python train.py --experts_per_token=2 --num_attention_heads=4 --rope_theta=10000.0 --rope_fraction=0.5 --attn_scale=0.177 --parallel_block=false --weight_decay=0.065 --warmup_steps=200
Below are experts of layer 7 (counted from 0) of a mixture-of-experts language model. Rows are named router (the router's row for the expert), up (a neuron's input weights, with its number), down (a neuron's output weights, with its number) and show model dimensions 0-127. Each number is 50 + 10 x the weight over its row's rms, rounded and kept within 0 to 99.
After each expert's rows: a language model's description of what the expert responds to; "comes before" lists some tokens at least twice as common just after its tokens as in all text. This comes from a sample of Wikipedia text that the model never trained on. Tokens count by the router's weight.

# expert 19
router:54 69 57 50 55 61 40 63 65 42 50 39 59 39 52 37 35 56 38 45 56 45 58 49 59 46 39 65 48 58 52 56 64 62 43 64 60 38 65 36 36 66 49 63 63 49 42 61 56 53 40 34 65 53 37 54 52 36 40 42 45 68 32 47 54 62 66 31 51 45 43 51 65 48 43 48 52 54 40 53 65 52 36 59 62 42 66 47 61 39 61 59 50 60 54 37 41 44 33 40 42 36 60 61 51 42 60 37 50 57 60 44 41 40 33 38 68 52 45 37 44 42 54 57 57 43 59 48
up0:71 62 54 40 34 42 61 48 59 20 55 51 53 34 40 65 62 45 51 51 62 31 43 53 37 59 49 47 60 55 57 57 42 56 46 51 50 46 36 56 59 59 59 49 49 59 61 52 51 63 66 62 42 33 48 41 32 44 52 42 30 40 48 45 51 65 42 50 47 53 41 39 43 37 53 47 63 42 55 36 40 67 60 36 53 42 43 59 56 52 70 48 50 44 41 48 62 72 37 28 70 60 53 34 52 34 50 41 40 52 48 62 40 51 45 44 54 49 54 45 44 39 37 57 39 51 42 49
down0:45 47 50 35 37 40 60 40 50 43 55 57 43 46 31 56 46 64 36 40 53 37 74 67 55 49 36 39 59 55 60 50 58 49 47 61 76 39 46 46 65 45 44 65 47 58 36 39 56 37 58 49 56 37 59 43 54 61 57 46 41 49 38 52 47 47 57 70 55 44 45 63 47 36 46 78 54 41 47 41 40 47 44 53 54 48 46 55 36 52 54 43 38 54 44 61 62 48 46 55 62 60 29 38 48 53 65 71 70 50 40 40 44 52 35 57 50 47 55 31 51 49 47 45 65 58 68 46
up1:61 46 58 60 56 52 37 40 38 38 65 44 40 54 57 74 48 38 42 59 58 52 40 54 47 43 42 55 53 51 46 54 57 44 44 48 46 59 66 56 57 55 36 47 59 60 70 40 56 54 60 58 47 41 61 53 56 57 61 61 57 61 33 42 41 56 52 57 38 38 41 56 32 56 69 47 62 47 44 43 50 41 48 66 54 54 72 43 48 50 49 53 61 64 45 44 40 57 54 38 73 54 56 18 42 42 34 45 64 47 58 53 40 62 57 37 60 34 62 51 56 48 72 43 66 42 63 46
down1:54 51 54 60 49 64 48 51 57 66 50 62 50 46 57 55 40 52 74 35 67 52 54 55 46 48 53 58 74 55 61 45 60 32 61 42 33 52 58 57 48 52 55 44 54 35 58 43 53 52 37 62 67 42 62 50 48 56 66 29 37 50 56 39 49 51 50 38 65 53 41 60 57 40 60 50 54 34 56 47 49 39 40 50 41 48 27 40 49 41 56 43 51 62 50 50 34 48 60 56 74 66 37 47 65 71 53 63 46 50 45 29 46 68 58 51 32 51 40 42 43 62 50 61 56 50 40 41
It responds to: Decimals and stat columns
comes before: " |", "%", ")", ";", " (", " km"

# expert 63
router:60 65 52 48 58 59 38 65 64 54 51 39 58 39 45 38 37 61 38 44 59 56 63 44 58 43 38 62 41 61 60 53 61 63 42 62 61 39 64 39 37 64 41 62 61 46 39 56 61 48 39 38 63 57 39 60 57 38 37 42 39 63 41 62 57 63 63 39 62 49 39 61 62 52 37 54 56 55 40 61 57 58 38 63 63 37 62 46 62 44 61 63 48 57 53 38 38 39 37 42 39 37 62 61 54 51 63 38 44 63 59 38 39 40 38 40 61 59 40 40 49 47 54 59 59 41 60 54
up3:59 49 68 36 61 63 53 57 45 57 70 48 48 42 53 78 69 45 45 44 47 49 39 51 38 42 47 64 42 37 52 56 61 51 58 44 45 68 43 36 57 50 32 44 41 46 47 60 49 45 55 72 53 50 68 50 55 41 46 54 59 70 72 53 47 44 39 46 57 58 42 52 48 42 41 46 81 48 48 57 38 46 43 49 48 58 54 54 35 45 39 39 47 47 65 71 62 63 42 44 47 54 32 34 36 55 42 57 51 48 58 56 58 57 58 45 36 39 64 51 40 38 61 59 46 60 43 45
down3:44 65 50 54 67 63 32 60 47 66 63 50 48 44 57 34 38 62 61 55 43 57 62 60 51 38 46 54 40 44 57 39 41 56 20 48 47 47 56 46 55 54 49 48 48 67 51 65 69 40 17 32 48 50 46 49 55 34 34 44 54 31 48 36 52 51 47 52 65 44 58 51 62 32 52 58 59 56 54 48 50 46 31 48 44 54 45 53 54 53 53 40 67 61 69 57 40 55 45 57 43 59 58 36 47 49 53 42 52 45 49 42 47 67 59 53 37 55 42 45 48 54 33 65 32 52 38 47
up4:57 42 47 48 59 50 66 34 30 58 54 65 34 52 42 61 62 50 41 47 65 50 39 62 40 48 56 51 33 41 58 62 51 44 66 58 38 62 63 57 40 50 55 51 28 60 36 44 48 56 58 72 52 60 67 46 59 41 54 61 46 53 49 45 57 50 58 43 49 60 44 44 49 39 52 43 45 60 60 38 44 49 41 52 49 68 36 50 48 58 28 42 56 37 53 62 53 40 70 42 64 69 42 49 50 47 39 55 57 41 37 67 64 48 50 48 32 41 55 41 36 59 63 53 27 35 44 57
down4:58 58 43 55 36 79 63 58 60 45 47 57 55 49 55 49 37 70 50 54 59 42 55 42 45 32 44 41 65 47 60 42 17 46 52 51 57 50 48 44 45 48 55 47 54 41 51 74 57 49 55 49 53 50 30 38 59 55 56 68 59 50 47 35 51 63 29 32 56 66 59 58 53 49 45 53 51 42 41 52 72 53 62 51 62 44 49 58 51 44 50 40 45 55 61 36 38 36 57 46 60 62 27 40 58 57 54 54 48 72 48 39 61 57 34 43 48 46 58 58 50 52 53 43 39 63 50 62
It responds to: Table and list structure
comes before: " |", ".", "-", ";", "==", "The"

# expert 51
router:54 59 60 60 54 58 37 46 58 52 54 36 55 40 57 39 38 59 37 63 57 57 53 48 57 34 40 57 39 69 50 53 59 57 61 59 50 38 51 39 32 63 34 60 69 49 40 55 61 57 36 40 59 56 45 56 47 44 53 50 33 59 42 70 49 64 56 42 48 51 39 58 56 55 36 43 44 48 38 61 56 59 46 62 60 36 60 49 64 49 70 60 38 44 62 35 39 36 39 37 46 35 57 66 45 53 67 35 39 52 64 47 40 43 35 34 54 56 44 39 42 38 52 67 60 48 60 57
up10:41 43 61 58 62 43 49 41 44 70 47 61 56 60 42 56 51 52 41 38 59 64 42 55 47 48 50 52 60 56 57 53 47 59 42 34 47 44 47 70 69 56 69 47 48 54 34 42 55 58 54 68 41 60 63 51 68 50 46 47 41 46 48 42 59 46 59 49 50 74 42 57 38 55 37 55 49 41 49 66 64 49 55 48 44 47 43 67 46 71 42 53 52 50 57 36 60 51 53 51 39 50 34 33 47 46 09 62 38 51 69 49 45 58 52 53 36 31 61 48 49 50 59 35 52 64 50 40
down10:48 38 37 34 47 29 68 45 57 51 50 47 38 57 57 41 38 51 65 47 56 43 37 51 50 50 64 61 59 46 45 43 64 48 46 31 60 26 49 44 44 43 27 48 27 53 63 50 38 49 49 30 45 36 52 59 34 43 55 59 61 47 70 33 47 54 43 47 48 30 50 58 57 41 61 56 40 40 38 52 67 49 61 41 70 43 53 43 60 41 53 60 66 46 47 44 52 53 40 37 48 44 62 27 54 49 42 59 33 58 38 47 54 51 59 49 55 41 41 44 57 62 63 51 55 52 49 56
up11:41 36 51 42 49 50 63 48 47 45 66 45 48 58 55 51 68 53 43 35 47 35 54 50 47 44 53 45 64 34 48 60 49 51 58 46 40 59 52 63 68 41 65 41 46 62 66 57 57 50 70 52 50 36 40 64 59 57 46 59 47 46 57 41 48 49 60 48 49 51 47 59 33 58 57 58 44 49 44 54 76 43 63 44 57 51 39 47 37 36 51 49 38 46 36 53 63 52 60 63 58 36 46 67 56 55 33 53 41 39 43 60 54 74 58 69 51 55 30 63 57 35 47 29 58 76 42 52
down11:47 46 61 38 57 48 62 54 43 50 36 58 60 43 51 52 65 49 38 46 49 52 71 40 57 58 58 28 31 49 45 40 53 63 45 51 62 39 44 50 60 61 41 49 61 66 56 54 41 56 52 53 37 41 42 38 56 43 27 64 33 57 53 49 42 55 58 50 43 57 43 29 56 48 53 56 67 38 32 45 60 45 52 53 52 68 55 49 44 40 35 39 59 65 56 54 45 51 65 58 54 37 35 54 57 52 58 54 34 56 66 57 36 56 28 58 56 28 50 36 45 40 56 60 44 46 58 30
It responds to: List line breaks
comes before: "-", "|", "\n", "The", "born", "D"

# expert 11
router:67 46 43 46 58 46 42 46 59 68 30 48 67 35 42 38 45 51 41 41 43 67 56 48 65 51 49 66 37 52 55 51 58 69 39 64 63 38 43 37 38 63 52 54 59 50 43 69 50 51 43 51 62 59 36 52 40 43 55 49 69 53 37 50 39 62 63 40 58 62 37 54 70 51 56 40 44 63 37 68 39 58 38 64 60 35 48 42 52 41 53 63 52 39 48 38 36 60 43 37 43 51 54 58 57 48 54 45 32 55 44 41 50 36 48 54 64 49 40 38 55 56 51 37 69 46 42 45
up1:48 44 39 52 41 44 42 29 50 51 53 62 56 56 48 65 54 58 39 59 60 60 54 47 46 49 58 63 62 59 64 72 45 45 54 50 37 36 44 48 51 50 70 42 53 35 52 62 53 63 65 49 48 63 28 46 62 57 51 54 55 53 45 56 38 46 34 55 64 42 47 60 46 55 59 45 54 49 45 40 53 34 33 37 55 56 48 28 51 60 51 42 36 57 41 45 53 45 56 42 66 66 53 66 58 22 37 50 48 51 37 43 42 52 46 52 40 58 43 47 57 76 39 40 67 56 47 76
down1:57 36 55 24 60 50 39 56 47 36 56 45 41 52 31 35 46 54 44 53 54 56 64 46 58 61 57 55 53 41 40 40 49 23 41 52 41 54 56 54 63 56 46 47 62 48 62 41 46 55 51 46 46 47 46 68 35 50 49 68 52 56 47 59 57 68 63 36 31 37 55 50 52 37 55 39 54 50 51 61 32 73 46 57 50 46 46 48 32 58 51 61 48 41 45 48 50 58 67 45 59 53 74 54 71 54 64 42 48 50 47 53 60 61 43 50 62 47 32 79 48 47 45 54 60 43 42 37
up2:31 55 48 32 43 44 39 52 37 52 42 68 24 45 37 43 52 44 58 58 39 58 53 47 57 50 39 51 58 56 52 44 32 56 56 58 41 54 38 58 45 44 39 52 38 42 44 53 58 58 52 69 46 55 39 50 43 60 56 73 84 54 51 67 54 54 46 55 74 50 46 50 44 55 57 59 49 51 62 66 44 25 51 55 48 41 41 32 52 42 51 62 50 46 54 62 28 54 52 55 56 48 41 41 64 44 44 64 38 60 52 38 41 51 47 54 61 32 43 53 47 59 47 36 63 60 47 51
down2:53 36 57 57 57 47 35 51 44 50 61 29 37 42 50 30 52 60 57 77 49 41 47 55 50 53 50 28 49 43 48 60 53 61 44 47 45 51 50 44 46 44 50 35 47 49 45 49 35 34 49 44 48 48 54 56 59 49 45 45 44 59 61 65 56 42 58 60 44 33 43 42 71 50 61 46 43 27 35 61 39 35 51 48 56 56 49 43 40 45 42 54 55 49 49 28 45 37 40 42 54 45 69 42 39 64 46 58 55 43 37 54 76 56 37 73 42 56 69 48 49 51 34 60 38 57 58 62
It responds to: Table cell spaces
comes before: "1", "2", " |", "3", "0", "4"

# expert 9
router:71 57 34 52 63 49 41 55 54 71 64 51 63 47 41 47 47 42 43 53 52 52 43 31 75 52 27 57 35 55 54 49 50 63 49 50 65 42 58 41 43 39 51 56 58 37 33 53 49 57 40 42 53 54 43 64 36 53 36 50 47 54 48 52 56 59 61 45 46 62 55 38 68 48 41 58 53 49 46 60 42 67 44 45 38 42 56 46 65 47 62 64 47 52 55 43 47 33 44 39 46 44 63 60 50 74 56 47 30 59 74 44 27 43 50 44 58 41 46 35 52 31 44 63 44 51 51 53
up3:67 47 47 44 49 41 61 51 39 66 48 45 58 46 45 51 51 49 56 66 49 49 32 52 60 20 41 39 48 57 43 58 50 45 55 45 58 68 41 58 61 39 48 40 56 39 44 38 30 69 54 40 61 51 63 51 53 52 50 36 47 50 51 60 41 39 60 53 76 50 45 38 73 58 37 44 54 43 75 59 47 45 54 51 39 39 47 44 50 61 67 70 36 41 61 52 57 49 60 50 48 36 63 51 40 64 43 74 38 40 40 50 38 64 50 56 40 48 46 45 47 50 54 64 48 56 61 41
down3:33 49 59 56 53 48 68 64 69 40 76 50 41 45 33 63 42 46 30 69 66 53 49 41 54 55 35 41 37 52 56 59 41 66 57 55 61 54 60 48 34 50 63 45 60 52 34 47 55 60 54 34 56 56 58 50 45 41 47 57 48 45 37 31 53 38 57 49 43 58 35 42 38 37 59 44 46 38 39 60 55 46 60 54 29 68 42 61 57 61 42 55 40 53 48 40 40 39 51 65 50 47 49 50 52 51 58 66 56 47 65 48 56 36 56 47 57 45 56 45 19 44 48 50 50 45 39 51
up4:53 58 62 40 56 45 61 48 39 50 60 71 54 48 58 72 60 41 43 57 62 49 36 51 53 48 40 70 55 43 42 35 44 51 51 35 36 56 50 55 35 58 49 25 63 48 46 69 43 67 36 51 50 48 55 46 42 28 51 56 46 62 51 57 48 53 48 67 41 43 44 50 51 58 62 46 64 40 56 57 34 59 55 48 41 46 57 35 40 42 46 54 38 52 46 51 49 61 31 31 68 64 38 58 48 73 50 49 65 43 55 44 34 46 55 43 47 43 50 45 41 41 47 55 57 48 21 42
down4:47 59 53 53 59 53 57 63 57 51 51 44 51 13 41 47 50 60 49 56 49 49 51 61 57 46 54 48 47 44 58 46 51 55 38 43 40 58 77 39 54 32 46 40 70 45 47 36 47 40 50 69 46 43 52 55 47 41 49 27 50 49 42 56 75 41 41 34 35 31 52 40 52 63 57 58 57 41 62 50 54 59 38 47 41 44 47 41 61 50 60 47 58 27 46 45 57 41 49 58 38 53 46 44 57 47 50 61 49 61 36 70 47 40 43 49 66 59 42 34 43 40 41 44 71 52 54 35
It responds to: Prepositions after clauses
comes before: " the", " a", " his", " their", " her", " its"

# expert 15
router:73 70 33 41 61 70 35 58 51 61 39 47 61 38 63 40 37 40 49 39 48 37 55 40 55 41 50 42 53 53 38 42 61 61 62 60 52 43 59 45 46 60 59 54 42 36 42 55 42 39 48 42 49 44 62 56 47 38 46 36 52 48 40 68 42 61 55 35 42 39 55 56 58 38 46 55 54 69 46 45 43 63 55 62 46 37 59 57 63 39 43 64 61 56 29 36 48 44 52 54 34 39 63 57 48 43 58 42 55 68 61 42 36 42 33 39 59 52 32 43 39 38 60 48 52 40 55 56
up4:63 39 54 64 52 48 39 60 67 60 44 75 64 48 61 48 50 35 54 53 47 51 44 54 39 47 52 59 53 43 48 40 62 56 32 48 48 60 65 56 58 40 67 29 47 50 45 44 44 50 51 55 42 54 54 51 53 50 48 55 57 40 57 52 56 59 65 38 44 45 29 52 67 63 26 38 52 57 36 56 66 63 69 63 46 37 55 44 53 58 50 45 44 60 47 52 49 47 78 33 50 42 47 66 54 46 40 68 39 33 49 62 57 72 68 53 54 41 44 62 49 45 50 45 45 34 45 49
down4:73 61 41 59 59 62 60 50 50 74 24 55 53 46 48 52 52 48 57 50 43 29 42 59 46 36 41 50 67 60 58 48 43 46 42 46 67 37 33 54 61 62 51 70 47 64 58 57 42 53 55 41 57 59 39 39 46 40 46 62 30 58 47 56 59 40 54 51 43 54 61 48 48 39 56 55 58 46 48 38 37 53 44 23 62 48 53 51 54 58 34 52 61 64 61 41 42 48 41 76 46 51 53 54 40 55 45 65 57 50 56 34 46 49 35 33 67 42 42 46 52 53 39 50 58 44 41 48
up5:49 46 71 67 49 66 44 45 55 47 42 53 63 61 47 50 63 40 55 49 49 26 38 53 51 54 45 48 55 53 47 49 39 58 40 57 48 63 35 45 49 58 63 50 56 37 63 47 45 32 44 44 57 34 61 57 38 39 47 48 44 55 56 60 45 45 30 56 69 55 55 54 52 59 55 44 62 53 46 53 45 54 73 52 63 69 42 47 55 35 52 39 40 50 55 53 59 62 55 48 65 55 25 45 41 32 58 67 51 41 31 35 41 41 42 49 54 53 47 53 33 55 38 26 51 37 39 72
down5:56 53 39 52 63 49 36 27 42 53 61 51 53 50 44 34 40 44 48 38 54 36 58 46 44 32 49 51 58 41 43 48 33 48 55 49 60 47 50 61 44 39 31 49 46 47 56 53 51 45 77 47 50 61 53 62 39 46 45 38 59 36 68 52 58 42 58 39 37 39 46 58 54 49 47 40 50 43 40 47 60 56 33 42 59 33 60 59 66 63 49 52 73 33 49 55 42 50 37 60 52 62 61 59 24 54 48 53 42 49 54 31 48 59 57 68 51 68 65 53 54 48 46 51 31 56 67 41
It responds to: Year final digits
comes before: ")", "–", ",", " |", ".", "),"

# expert 28
router:49 72 48 52 51 54 49 38 59 47 51 35 67 45 51 42 48 44 48 50 50 62 61 43 35 34 30 55 38 62 49 40 51 66 35 62 34 41 62 39 43 53 47 60 56 46 35 45 67 43 38 48 59 70 43 35 40 33 41 52 43 39 44 47 51 58 48 40 58 39 55 62 44 51 62 50 52 36 50 56 36 61 33 55 65 40 46 58 57 39 52 54 49 44 63 46 43 45 39 49 31 41 56 66 59 51 56 33 40 60 69 38 50 66 39 47 66 59 43 42 68 48 51 66 50 40 62 59
up2:58 48 48 40 62 51 67 34 44 35 48 50 52 48 65 37 69 44 64 47 40 33 54 65 36 30 47 39 57 60 42 59 44 58 67 30 44 65 65 44 45 35 48 48 39 43 48 55 45 54 37 38 58 61 81 51 55 53 48 51 44 60 47 37 65 47 45 52 49 47 48 53 59 53 46 35 70 51 56 57 42 55 50 51 53 50 57 41 43 49 49 65 45 77 66 60 46 47 47 51 41 32 54 31 49 48 39 57 51 37 47 57 62 61 52 51 54 39 54 38 53 55 48 48 55 63 43 76
down2:67 41 50 56 73 53 49 55 68 41 65 60 51 36 31 72 65 46 49 66 40 49 50 49 44 33 46 52 32 49 50 46 57 57 55 62 45 63 48 36 54 41 67 65 67 49 51 49 52 56 54 37 59 52 63 59 42 48 45 44 54 51 45 43 49 66 55 63 42 54 44 49 58 06 40 51 50 52 35 59 42 51 51 44 43 49 39 49 57 37 50 62 60 59 53 51 53 36 48 39 48 63 58 40 49 52 56 47 51 42 37 52 44 59 62 50 43 52 59 58 41 48 58 65 54 26 60 57
up3:53 59 60 62 48 64 47 50 30 29 43 54 58 64 42 45 49 40 56 58 32 53 44 44 57 50 57 72 33 54 57 67 52 57 66 43 58 57 55 49 67 39 48 31 59 53 57 66 51 38 61 55 47 54 54 51 59 47 42 33 63 54 50 48 46 44 62 53 57 48 64 61 33 31 59 43 54 56 68 56 38 57 45 45 66 37 48 41 26 59 53 32 50 44 65 45 68 44 43 70 50 43 44 55 43 52 58 41 37 49 56 54 46 66 47 46 42 49 42 65 35 40 42 62 58 44 49 41
down3:37 77 37 47 51 55 39 54 52 63 41 42 46 53 49 42 59 21 42 57 54 41 34 67 62 61 66 41 52 46 56 43 51 58 55 42 44 41 56 56 43 61 71 60 56 36 34 45 64 50 49 44 46 59 61 63 54 62 50 45 41 53 55 56 52 52 51 42 76 49 49 35 35 47 35 33 62 51 59 42 52 79 48 53 51 41 57 50 47 50 46 60 49 59 65 36 37 45 51 42 55 39 54 56 60 47 45 39 54 50 66 61 49 58 53 59 66 53 49 56 32 36 39 44 57 53 56 35
It responds to: Year middle digits
comes before: "1", "0", "2", "9", "8", "7"

# expert 18
router:42 63 58 55 45 57 43 62 65 53 55 35 66 37 38 53 40 54 58 55 47 35 57 48 34 62 33 60 34 64 55 42 63 56 50 54 59 50 58 38 40 53 47 59 58 59 41 39 57 55 38 42 58 58 41 54 51 34 38 61 43 46 38 60 59 60 60 39 56 35 37 59 47 60 38 58 38 48 50 62 57 31 38 53 67 30 62 32 56 52 65 63 61 66 64 50 44 46 37 55 55 44 59 63 67 50 61 39 42 40 54 44 36 43 45 52 61 33 41 35 54 46 55 51 45 42 67 46
up6:36 53 66 49 48 67 65 45 37 48 48 59 56 37 55 60 50 51 75 53 74 45 52 51 47 71 44 55 46 54 38 45 42 44 55 48 41 47 46 60 32 34 45 30 66 39 59 46 60 53 44 45 32 46 52 54 38 42 55 53 45 58 51 46 60 35 42 66 48 48 60 56 60 67 56 43 39 33 36 50 58 46 54 43 43 44 42 42 50 44 58 62 64 60 59 54 53 59 47 67 70 58 68 55 43 49 36 77 39 34 49 54 36 59 32 45 44 54 41 56 42 40 57 55 55 41 43 47
down6:61 61 45 51 56 34 35 43 59 51 45 50 35 60 52 41 46 41 44 46 37 54 46 48 39 44 65 49 53 56 60 53 36 53 49 54 55 59 70 33 59 63 58 62 41 75 41 55 52 44 57 34 64 49 55 39 45 57 41 44 52 43 51 67 41 72 63 45 50 50 40 65 49 36 59 54 56 63 40 47 52 45 47 65 55 60 53 58 60 51 58 48 62 51 51 41 48 35 63 43 45 63 36 38 59 48 53 34 66 61 42 57 50 22 66 52 63 57 55 43 48 59 46 66 29 36 34 56
up7:67 57 54 53 39 60 58 43 62 66 39 58 62 59 48 40 39 43 62 56 36 47 37 58 35 51 50 55 46 40 45 54 38 44 51 68 36 64 47 56 59 46 50 38 57 55 47 38 46 48 47 67 50 57 66 43 47 50 73 61 55 58 59 70 35 66 48 50 30 39 70 51 47 48 57 30 49 49 44 44 59 56 42 42 50 55 70 70 49 53 51 39 50 63 67 49 55 61 50 60 61 44 50 48 31 54 41 44 56 61 56 75 55 50 40 44 49 46 59 27 45 59 53 54 33 39 56 47
down7:31 64 49 47 58 61 46 65 55 46 46 46 45 41 66 36 46 42 49 29 46 35 22 47 56 41 38 38 45 45 71 49 55 52 36 58 62 55 37 40 42 60 55 61 45 53 48 53 56 58 51 20 61 60 50 52 46 48 44 51 45 61 40 68 46 34 36 38 44 32 44 53 66 46 65 35 56 46 58 53 49 59 42 61 67 55 62 55 49 68 37 43 54 38 58 50 50 60 42 63 42 61 41 43 45 47 37 35 42 50 49 63 44 40 36 40 60 61 45 39 52 58 56 58 62 55 53 42
It responds to: Line ends and headers
comes before: "\n", " /", "==", "===", " touchdown", "Gls"

# expert 49
router:50 61 55 45 70 55 38 59 61 57 50 37 66 41 42 42 40 61 39 55 59 61 64 40 52 46 35 61 42 62 57 60 56 57 47 62 61 39 67 35 34 63 43 60 52 50 38 63 56 50 38 36 68 61 39 47 46 36 37 38 44 54 38 55 52 63 53 42 64 43 41 61 64 46 34 43 48 57 39 54 56 57 45 59 56 35 67 45 62 49 61 54 49 55 57 40 37 38 39 38 36 36 60 60 55 54 65 42 53 61 54 39 36 38 42 37 60 53 47 37 35 45 59 58 55 37 60 55
up1:45 48 59 48 65 23 44 53 45 44 57 45 46 57 53 56 70 56 34 35 71 46 49 56 50 44 39 43 48 65 42 44 48 40 35 61 42 52 41 43 54 56 33 41 48 53 44 67 56 39 70 40 46 45 51 43 51 67 23 59 38 55 71 63 56 70 45 47 61 43 66 50 68 37 49 58 50 52 56 54 40 38 59 46 49 59 42 42 53 54 58 39 54 50 39 67 55 69 61 53 55 50 56 35 33 71 45 50 66 50 39 49 55 67 53 50 49 45 53 49 35 54 48 54 54 49 62 57
down1:63 47 51 46 47 58 52 31 53 40 56 40 52 34 54 55 50 35 46 55 44 45 51 56 43 42 46 51 34 70 60 48 67 36 56 33 54 55 40 62 58 30 37 43 57 46 36 56 41 41 63 37 28 43 72 68 54 54 47 47 52 42 45 40 53 45 48 45 44 42 61 57 34 40 60 55 57 44 44 52 55 45 45 40 54 42 75 47 49 44 51 58 55 40 70 50 45 58 55 67 41 49 44 64 37 71 63 71 52 44 54 57 58 63 62 47 52 49 45 68 46 58 57 61 66 62 43 35
up2:64 39 66 52 65 57 62 41 45 48 43 43 51 66 57 53 42 65 48 74 54 62 61 71 67 50 56 46 52 53 47 61 47 56 35 54 50 49 50 44 59 46 51 57 64 45 46 51 45 40 60 35 34 50 38 45 56 43 40 50 29 47 50 34 52 51 45 42 53 56 45 48 63 56 47 38 37 49 59 60 48 52 60 43 74 35 45 36 38 66 49 26 69 58 51 49 64 56 70 65 55 44 47 42 50 68 40 55 24 52 32 57 42 48 45 42 38 33 51 49 37 48 54 45 47 45 55 50
down2:47 36 53 34 66 53 49 55 52 71 50 50 67 47 45 45 53 47 35 50 56 50 53 42 64 68 50 52 55 59 57 30 49 48 55 51 52 60 57 78 37 35 29 40 35 56 46 60 60 67 35 46 37 56 66 63 46 36 36 41 58 64 65 51 59 45 37 50 42 42 60 51 49 46 71 53 45 40 36 46 65 64 38 54 40 43 46 43 68 46 38 50 43 32 59 59 47 55 41 49 48 52 47 52 42 50 48 51 47 35 32 44 59 57 41 60 59 67 49 43 52 34 64 43 42 43 45 54
It responds to: Zeros and magnitude words
comes before: " |", "0", "%", ".", "–", ";"

# expert 0
router:63 28 46 42 59 68 48 30 56 40 49 43 61 43 55 56 36 46 43 50 38 56 33 49 69 36 53 62 43 45 49 39 53 64 41 57 32 52 46 40 45 48 50 53 61 71 42 44 62 44 42 52 59 65 45 60 44 45 52 45 57 60 41 61 36 53 62 47 39 32 50 70 48 62 79 68 34 65 41 58 52 60 40 47 46 38 36 53 46 34 52 63 57 50 49 46 39 43 48 37 53 52 47 59 56 38 53 39 56 48 52 41 67 58 48 35 58 48 39 54 58 42 64 65 56 41 56 46
up6:34 45 71 39 44 68 70 57 31 55 59 48 46 54 37 42 44 47 36 66 46 35 38 67 43 52 42 51 63 44 47 33 51 50 47 58 39 65 57 46 38 58 17 45 48 43 55 46 58 51 41 57 39 51 44 53 48 47 47 48 81 58 49 56 33 44 66 54 60 53 66 51 55 52 50 40 44 53 50 48 50 53 61 53 61 66 37 53 44 67 48 59 46 59 62 51 38 41 56 71 58 47 47 53 59 65 64 37 39 55 45 52 53 45 42 44 50 41 47 69 61 49 38 59 38 50 44 45
down6:65 45 38 62 64 61 62 52 59 54 59 43 41 44 54 50 46 56 39 34 48 31 51 39 66 45 43 68 56 41 42 46 50 56 57 40 55 47 77 40 58 41 44 57 49 48 41 55 64 57 43 47 31 44 42 46 45 41 36 65 43 51 57 48 53 46 26 45 36 46 50 50 57 51 50 43 40 52 57 59 61 51 58 61 58 25 47 51 45 61 62 39 72 51 42 51 63 55 63 53 55 67 46 41 46 36 39 32 37 64 65 66 57 53 37 54 51 55 52 39 64 50 32 49 52 29 63 44
up7:53 38 46 47 59 45 62 43 50 53 54 44 51 48 50 55 49 26 53 48 66 50 60 61 41 55 64 60 63 34 56 49 60 56 31 31 49 63 62 44 38 45 37 37 66 36 69 52 62 35 40 36 58 39 37 38 51 44 60 62 47 43 56 44 54 56 61 43 54 35 42 46 50 56 57 60 47 44 44 50 45 62 59 37 58 43 51 62 35 48 57 64 21 45 63 40 50 38 41 44 73 57 53 43 54 61 40 41 47 58 50 53 55 62 46 37 34 45 47 50 42 43 46 27 31 45 55 61
down7:50 48 47 37 58 58 52 56 45 37 57 45 61 47 50 44 40 33 52 55 48 54 63 50 72 51 54 62 51 60 67 35 50 55 54 48 52 49 44 63 47 44 65 44 38 72 56 31 44 47 57 65 60 58 48 35 41 38 48 36 52 57 44 51 49 58 53 68 41 43 60 47 67 44 67 37 57 41 42 44 52 50 44 39 52 59 48 53 52 55 68 62 47 46 53 33 45 70 50 44 66 63 34 33 68 36 40 56 57 57 43 30 57 62 45 43 48 63 49 43 45 76 39 45 61 31 55 62
It responds to: Space before numbers
comes before: "1", "2", "3", "6", "7", "4"